Experts of a small language model: width 224, a variant of SOAP for the experts.
Below are experts of layer 3 (counted from 0) of a mixture-of-experts language model. Rows are named router (the router's row for the expert), down (a neuron's output weights, with its number) and show model dimensions 0-223. Each number is 128 + 32 x the weight over its row's rms, rounded and kept within 0 to 255. Numbers have three digits each.
Before each expert's rows: a language model's description of what the expert responds to. This comes from a sample of Wikipedia text that the model never trained on.

# expert 0
Description: Pipe separators and party or candidate words in election result tables, such as Republican hold, Democratic, INC, Total votes.
router:144116121149151079163109128117110102118137172145147113154151129107116150095099198090196164138116106164151116060157114164172160122123107114111167110103183173131132150107109130181070130109154190086090111088155161103146122103062122132114099140147088133119094087132080111104118084171091137156188135164099121125124192139126059092147200142137132050135131083165182135107117132087135144113197125202079108147171123135148206121159035110087109107148181138140107088124115086139148152106169096144115095106145151160150142170073132140173100107089113155145106110102126166099141119150104122137178160161134110179187103142081148161114149135104106170134125091099115059162094086196083120149115
down0:116162146144122147150099144152125132135097108116073138107131136105167097082169124175061126159161134102101092109181182117108169088109155137179132124124170107125138168141148182137072153145112137117112088180139149060191133139200101131183143139149138154098022139174088168148126212126121109148144187154116134138117148118115125042143118126116103133126177190170159129166138127065156125167133155147122101081080150113122075112124103137124139098085110087143064143163133079187116123128144095137170106131110067162140151124115107113156150093061135099145171095097138124061113120100137140135196130098085136136201127102120094177144130126098144142057105064113122119183126118083183090128136
down1:182156166141164102127130160120076130112142109106121138155157156185129098157121059151139070075047144148104147119147118048115171099106114108054138127104183137114138155090096130127116103131255064172139101183165078154130174136174141145127161138119153138091134162178106118165113117081134099081108117179133111141101167111133173117193125101152098064085118151150105134147148057143134174094109048101117105107136113146114143117135142114186135157137076146090106126074112091122143092153133143107111162110120145168093147091144095147167084108120104111097130074161151169118138149086110133179120136114135101087107147164215128145138161120088140039103111124171116142152127166157152109124123
down2:190149142178104121136094153133062143084103174160162116095108090101170176111180104125108170136154137136130127116102096136147133106097149130141120122160106149108173158090146153104130193195156085125089137091149170121166126102138157138149126159129100123070076175111133126072131169179148132191138156100172138062072133108090141100132123143183116066153162151173121066136112105085118203159080061201137106116104084123114128083166150163168168151145121145154089132158136127107097119108192201114112116118149132156090150096103108158127131163067087136151157175121105084082126104158080115176144121098168057095109093112205109107121109123138130130103091149109123144165169103206090131126124
down3:101131137154160192182097116143119128136139096103144133101130120114120093119136158107120147218160162139119131078109208179093150082105129058134115104074082125135054110122146130162177122198197125176124120098142086126138175105176123099139147117069130139110105166170216144077105165118085128086138107149135158093109103102087096134079090143164124162068151107146083135118129231129201076142085107143143097124155075080151177134133140093176122064165117143114142096186175108145070198096116149099102156088171132148118128123160137134131135146161119113177147078144100162164130092153113151143126125148136128088154092108149104121144105167136145130132146162146141130143078141084153105117179

# expert 56
Description: The word to, and not, be, for, have, when after modals or verbs, plus -ly adverb endings, e.g. could not, up to.
router:154082167064092075139112113105128169132113152107174142056099100142131178112108088099126084154093178143159127155109180129093190089153173173204149119175119126120142146152162058140137179090127138182129157133125148087110196067092166109106127168052154106117068140067142122131116158119171144175138159139140160088176149134120174175130127142129089111104130155111199142152088096078113154162174182115114075159074143157128127172107113119131138122130136097135111142101130188144123123128150108111135131132149083146150124199132127106108155085130135189122077133182168123102118116077111135116178110109146151215179134134147118174127177057161133164080099130095157082148135092111149116158129
down0:118168074054116126162131139147122142157124158154069100144120126166097149157127090159053104189103131116139139082097119118209116162140179143133092197092156155168107194090172131172150114100125132115102158170118164143142126164131133120161085177126093089128172141182072172090130120119163119118084138089112082100119103118154142137136126102137072129146199137115092178084109099146089083130123157071185103109149122116130158156137081120145113150139147137149065117084166131144139144151150080090151151155135186139095092111088120139056068144092156098078124100110151109133126148119187131081128118155066082122152146174084178072106096182086134083126133148105199150090104091131168173149133
down1:082105147107155074129153135171117193130121098145096138106148163150186140116077115108061070083129138174142156175111147105131165161113148166136167136117148091092102089131175147087147180139144092165132128137143161114126136109160164121090189148127141153071101122132126102144129174143074123153152161143123062163144106074109109089113184147134117160110152166077130120119143131114160124136128116146126145085128089102108092173135141071128144087096114117154121125145081140196178108146170110099089135112149100205142075145155194106107255152097126088096096155123094158127165185107052149165108180135125116160109082154087137137161114125131092180109118144159140089173191144113098087083123
down2:149082085153173131143141092094118140081139118167115176154139152162143091094101135131157201088105175171121091094125100190152106090143074133121102130163207132151161163074102105089118166079128154136138074093096061122077134136118167147110129125116106161157107161086130113095112125142104142197114115107116171130179115068132150135090121153115135069099133131184157190125095169145123130099143165156096144154087160111125135069162103098108166140163050170082139133091133124130109107089131093108158168181153077171143154141116181177084104141157095123167184108138056103094100064135129092148122046113153114085147119096159087185114089152128123161148133166130117109178129189173117132117111
down3:129184107177149125147120127121120227107131163136134052104129080118129144165163128081129174139118100140115136124116143127174158192122043136171135138133193117086123130139169173042186119162122159123193100159174181139163101136067114146208090185147190127117188128162085149148120107167146132140129160134139166152143173123135154116148126142151129145148175200075172179135176086153095090171156078099114160109138094121162137134132155095135178149173123130102067146142145130137134130103143153139165144141070102089112154162158072098130117189091099166149089129124096118134125079150145130123176126094170116197146105160096132141149090103156132151172107151158141162170133142101175147148102

# expert 23
Description: Word-ending suffix pieces such as al, ic, ian, ity, ary, ous, as in extern-al, Libertar-ian, optimi-stic.
router:077154116129150144127190103119126037160177166097077128111093127112077105138105157105113114150123171171164153157179181146142116072153111127120144146172139127148162141141073077128164148144092160167149159134107126138125115148107111137132060175072120108146183148128147083159177109113173128164131122153184134164149118103136170046093142117110099111186072096158173115113143159170117126090108162162103160153123134159110118098111173064090121133145140188095191096103122111190136071068114110182110115146116116165095171118127102141111142156137166108162108140150107190127064062171150099076150075175126151137170132143190107178130079108144108109133074104125122194124088091133149147086132
down0:146108160117120084108155144147074168133090214125114093110142110161110131082143141098119118085098141101090098086115092130124100051145186128116119121168193088134129112172184147136142098090181156136134104152151135140092090153120114114127106113135076139162145124111136131119149168142201170110142123117078122106144141051156129127084151141161051169166192096142147114077088152120116106149149121116114154105139165165114159095126174080140079120059163057163105172074156134164102170155118065078158092117094103153111185111135099064105129128110154144168092096146165139108177115133104079145164107120175112058180148142113121118120134210147109167130107199156155111104098107124135147187172
down1:159136190059156046130138099117110132105073097113190163167097152104147140083061097122161119159164122139109157152121107085192125073189116150164107124154102149140095096180107153108144160174111097138185126163127149091124119193119163074128113091141164133105149119110109123150129128112104117132156123142137100102171089098043103102161098129109162079102070157124130128116130076141154137115119135094149091133119107154139156126101136126139172110150142124152057082131084117136133105158164163088081153100159121134176126105141160129106150128147064132162148133132154206085148118118142092086157109083134088097122061163093139201111243129125107158134142165160080100124077156088147069105185
down2:138152138135146167126168118163127170120144093113152109126119125156126127121092079144086159143167082112121112108035193195073177097087079122132113097063113109127165087078108154126086142136110117102080160143126134091149124172138123157128130120154136132164134198153137168078123106172089118105137165134127134170080141157083136092141151127119102069120145165144062153167117150150084087143167095166169122211139163173150123152086110171104108129157127135106120024093128159108149088144187159133149090093067104137088101153124177177187158116130120145116129102117101163046149144124162162173117148094139185157131165140193142156138145145115075145135055105112178112158109159137102083145139
down3:029099090140191204131138141114097144121096145124088154169101108075141132094114130116112181147176142141220122079093157088139141130082126107125126109065146126120084139108114140130096111139170125110156085134122112107112178093121174172089125121169075186099141137147116135104167063077056145145121213122095197116152163065121121150127112153116107085176180117129112079155171150100155167112148119118075167122100125129143120089138171136155183121126089193103110114165127140119122139118110125201091038135129122136109100097155144116201167106157084121129163110074119123144087100096124095134111112171145138078153106100166147137180112162150078124128128110112138171089154123120078157156146

# expert 54
Description: Closing parentheses and final word suffixes such as -y, -er, -es, -s, as in assembl-y, apath-y, Portugues-e, campaign-s.
router:072160111111105106087174183179096135155148113121145159098112116097155133115162126072092153087140144168142158138147053107100147154161181128127117173079115156175074119134062146144168148138119087183130126162140145158124163136077109094091067082103184132123112092127106168120146152149154214098098169148167176151072146144089099106072136118093122145102094108120205111091137130060200162184164124104125156074101150170130100129063089169178164134129143189148119123146139127168118155143133101158145172164102127116110123139134129120127081177155153160153145148131108146135053172096106131116111110099135075082101101153101193086083104098120102098124122181170121095154114158149101181123097
down0:135129122123166170116144132130144130128061177191130123164082119113147147106142191074146083169104183122087172093087160111138173136176112137160146088166129140072141127169145077081127118098144202145113130166112109158154152151141097096093191138109097128162079094133197107167056134060125119117155126117179111123135123082136092118131122148168145161174167145188193152137076116184121139140036172086091125098079112113114076128133139123152133102137162133149148156125148152144116146140079088151094192128167085101153133136168167116154108135086099174132145119065112088122135119120119127165220130155110135111120111170123045144154183135147140116069125145080137101112096113143181147110170
down1:104113120138126120152103182151064092067137093090161128142080137131113154145100149142182106133155116124122109092152062147096084119077163137052082208164104127132126122129074197187144191135163112162177153159182056110161160098155130141127129118113107124141098102110108080137121119109200123128130102121086143110216110147063156095177127142147097103163109118149090083130103116143072128125130133126137084075068137138092146129123130107122131139129171132140124167123132163102128199148125182097126194107177128111121120136098087088142179166106095096095124154203184171097150214178130138174120139150126141138103134148119127116126197066129121207162107117120122136176146100114119144128151
down2:144085104119096136172093135148119156124120129125142118129192151157064085147130146060105106097145107136086079140043155092161101075107100095109101111123106081180140170088161157108157099088047171089081110146180131170127110120156106120119150130126128099117165165138113127117126102137133125188133126094140101082153149114126078097182105130129111164125084162197143098142114118137121124114124082144190122140120159106208098111108098138114118153111030101183142077115100155136074040096117138120131160094135105190088120146173161086165118089126114145116089156056136136130141143146149101152139165202106151114141117137142106154161136143088152115030150104089132180135171148141078064128145
down3:176130116149127096082133132151115152128124120157130110163179104101186111099067101153071160129155134102103104103081069148130148141131142129140100132088105165104166157161108098070171141100164113159160095134124145162100155112163121141133139154152157131092089136122140153143103134123162175085143135142193170187084207134154079147104144120139113111109124128160071100109061114115160184118117106042166139156090150079174159107121171099118150144098139147148220109143142081165109092099140108132095086124079165164142105119141140096069170175079119165159163072119157131106120111122137162111102099134138112090135146082130191043152164135067180074175147160171089153090157147140129184160191

# expert 46
Description: Given names and surname starts in running text or lists of people, such as John, George, Brian, Richard, Mac, McK.
router:110103119146060124111152188189147151112155120087129108148079105086130103101085077085097104148076184137071072174097167112105147143117064092124146138129155199149096119137184134127108089153066103076107129141114131148106138184109156151119125127117094102128099087114134085150126115139132099068078196118148081161161115129120194185163168106115148108112188137101149114121090127137106121159133156122078104111110127150173098124120149119097153174130181193160103113180155133147134111197164088101053138127107134124213132131111115151149140120170102102131101058130126147177145057132106126163141153126123104097133133131161097127065146133095133130188176107162104093156147194147198182144104
down1:171120135084133038096141109149163076165118145122162151104130122074061084083145112162087150127085142145096092148093112111191137125090147109141080177162168173085132130070111161139180159132166120178154120083133141129169187123132161101125125124120148155175128071138112128131127094168164150155126160120114121091102117080142125177194121095093100116131129143145085120075090112082102119136124113087121127181105092173111124104177124082128175132089135121121061098119124113089093119172117094135219112100144156169170113151107131131149169166056174119163147101153161063129141124054107084185131065095124118142187122121163161070125178111091160096141102159147081094142107111154151100161155
down2:115162131096115118165120147118114171055131146125137144069154070157154088095126078145120089134142128138074078134129143128119067123092110136177105152150097147118095157089144164169105086164100072142079079107112102107115133150151145188135111112107106123198186138130102129086122117093137137074098200128107111158115162117093091099161101177102084090132124154169086126150133164124118126115065134123125101136108147151106077089121105152055127117150092182160100127133107175110089102164142133119105105140130175078095057089124146105114167186206203119089152161121100083117121109116159139140121103163158138068154179079197076144106134156134074101084125162116060101135125186188088154137163
down3:151118140131133096057149157136095156151142146086135130130156146124125127152161088110107180130180079143124109073136144124164056154106135154108120191177212179061091140118134196071118138125087144177125071113182164116185106185124159066135172174145113182092113138061092144109120143145162143127181135100157169173152110166142149089078124109191175134098140170100158131111130116144129133128148189077221143136165079138139177168110159097089136133086193122045110113125104125133125131158156165156110149175134120141100102161123162143148096153078130108170160096103187144122182094103106169146117124125141121113165089128110149077118098127112126135123139138127134094098131124087151105147202
down4:177173126162131136095108185155103143162185119164166149090116079163085121094096120081088166120153130103108157042124097108093109058077119113158180170109178139076198126139092178157088091139127166143105130138125116094169129089147082121108106153166089177105167131138103192123136101157134105172100191134160151116143134114136130061175145144110114164163134119124125130074166162104126104172157126122173115136128105163158164167094085133157138118113178198081190127172145090155165087122111165132120121130111077108058131153152143150144103161073104075162150118138129191187109133102137124138148152125043087135043131120115135122075143147136167066144149134139148133140124145127178133112172

# expert 29
Description: Mostly plural or possessive s ending nouns like camps, statements, plus sub-, un-, mo prefixes and dollar signs and backslashes in math markup.
router:130150114137157120154171122169120132172110095116169091170162221117122074122112147131120150172105134135118121167125146087121097126175110126167114138118100152090149174069126083160162176141100184197129114119167167147108061094103135142116124081130180131128137117162063130151150120175139173111114142049177137112121141079136167163130076112137132129150117090088097111159143206099111119157150118121169125134138196189131180097099184142161109109134187146134181083155181106130138139122119097086097102165087105104149083134098094095182086163107169129114125057087135117141145127154111125118146180130129120094144086070154158114128081075167167096068134117098174130199126152105165198122168
down0:027150139114107134081127095140145125151141124114077095118105097115151123081102119134078161093196133091135173098160155174216130110069104124126148078115191181127126133183146150089168156070162069132155113129072154156140111121085105140149139088110120138169110150116158113125083146125123142140131165157097144157113177128078188124097159114156155089090229145110204124153153117162132175081100159137139151148140158155097143201142095115202100157149162141110105146143164062173149130129142109198113194095118126115119125121110146133190129124131085158116108136116115118141122141139171095139139168133156135066091162140119119108190139165093152139163142154144122108132068099092067087176116
down1:121115072147132191078057158154138117110122128113134149058132215125059168155132112101142137165162090132138107117139100125086109101099150138175098134168095134117099127155110132155117166207127095160173120153140093154132182133182156087153136122142120175087071097112097135116131147101128105137121184076108089079084155149122123125137118153139085157091131126138107125079146114126191107153117155105137158167133121179136071157135131128100138088104141105064154072147119215139116173075186117180100102134122147141154160086159098085125158160103152126121147139132138188090176171085112165113110117139127074112110181185108184152150093179141154131083126064191155112106214084110147098141143
down2:103147161153134149132096097078175132075131091168156131050138108112086094104135126134127060166152130147095085176089139139106143140121203152083056113093135184101124102067118107109129092122144180090106161098144164141170169134152161184105098086126074108154093108161120121103106145094158131108105089113110179091138136109061110059172119209145149064115143146150076082108111153091095169146034089125142057119129107073124102112096162171173116132174087169105101061151152107107144083118127129107097120132089134143134099169089128050118124136074122092150152117108141188155138117144138137158115109115098110104172155124151120100129110107148117110139109123059128109179164105108108077112146
down3:100119142159191144149132125185121150084141112139165128147107121158124136091172043093109130099160111162141135146111168158131158140105107102116161117085066168116109118115141102135140082102116125121128134170146179117171154135115157132110150106175132157136122219202119118103139102092112092145089135112114162156147097109130120070122101112198150159100088142099148116112138087129100113125179138162174133239151151144063119160160177116153144123114094140143183144151117137096123122119158151146121132086073092089117134087108120062183176123144067151148091069132136160165106094118167132160148140128193186138154160080130160072097180126167088111154127097172108129062102081108089065220120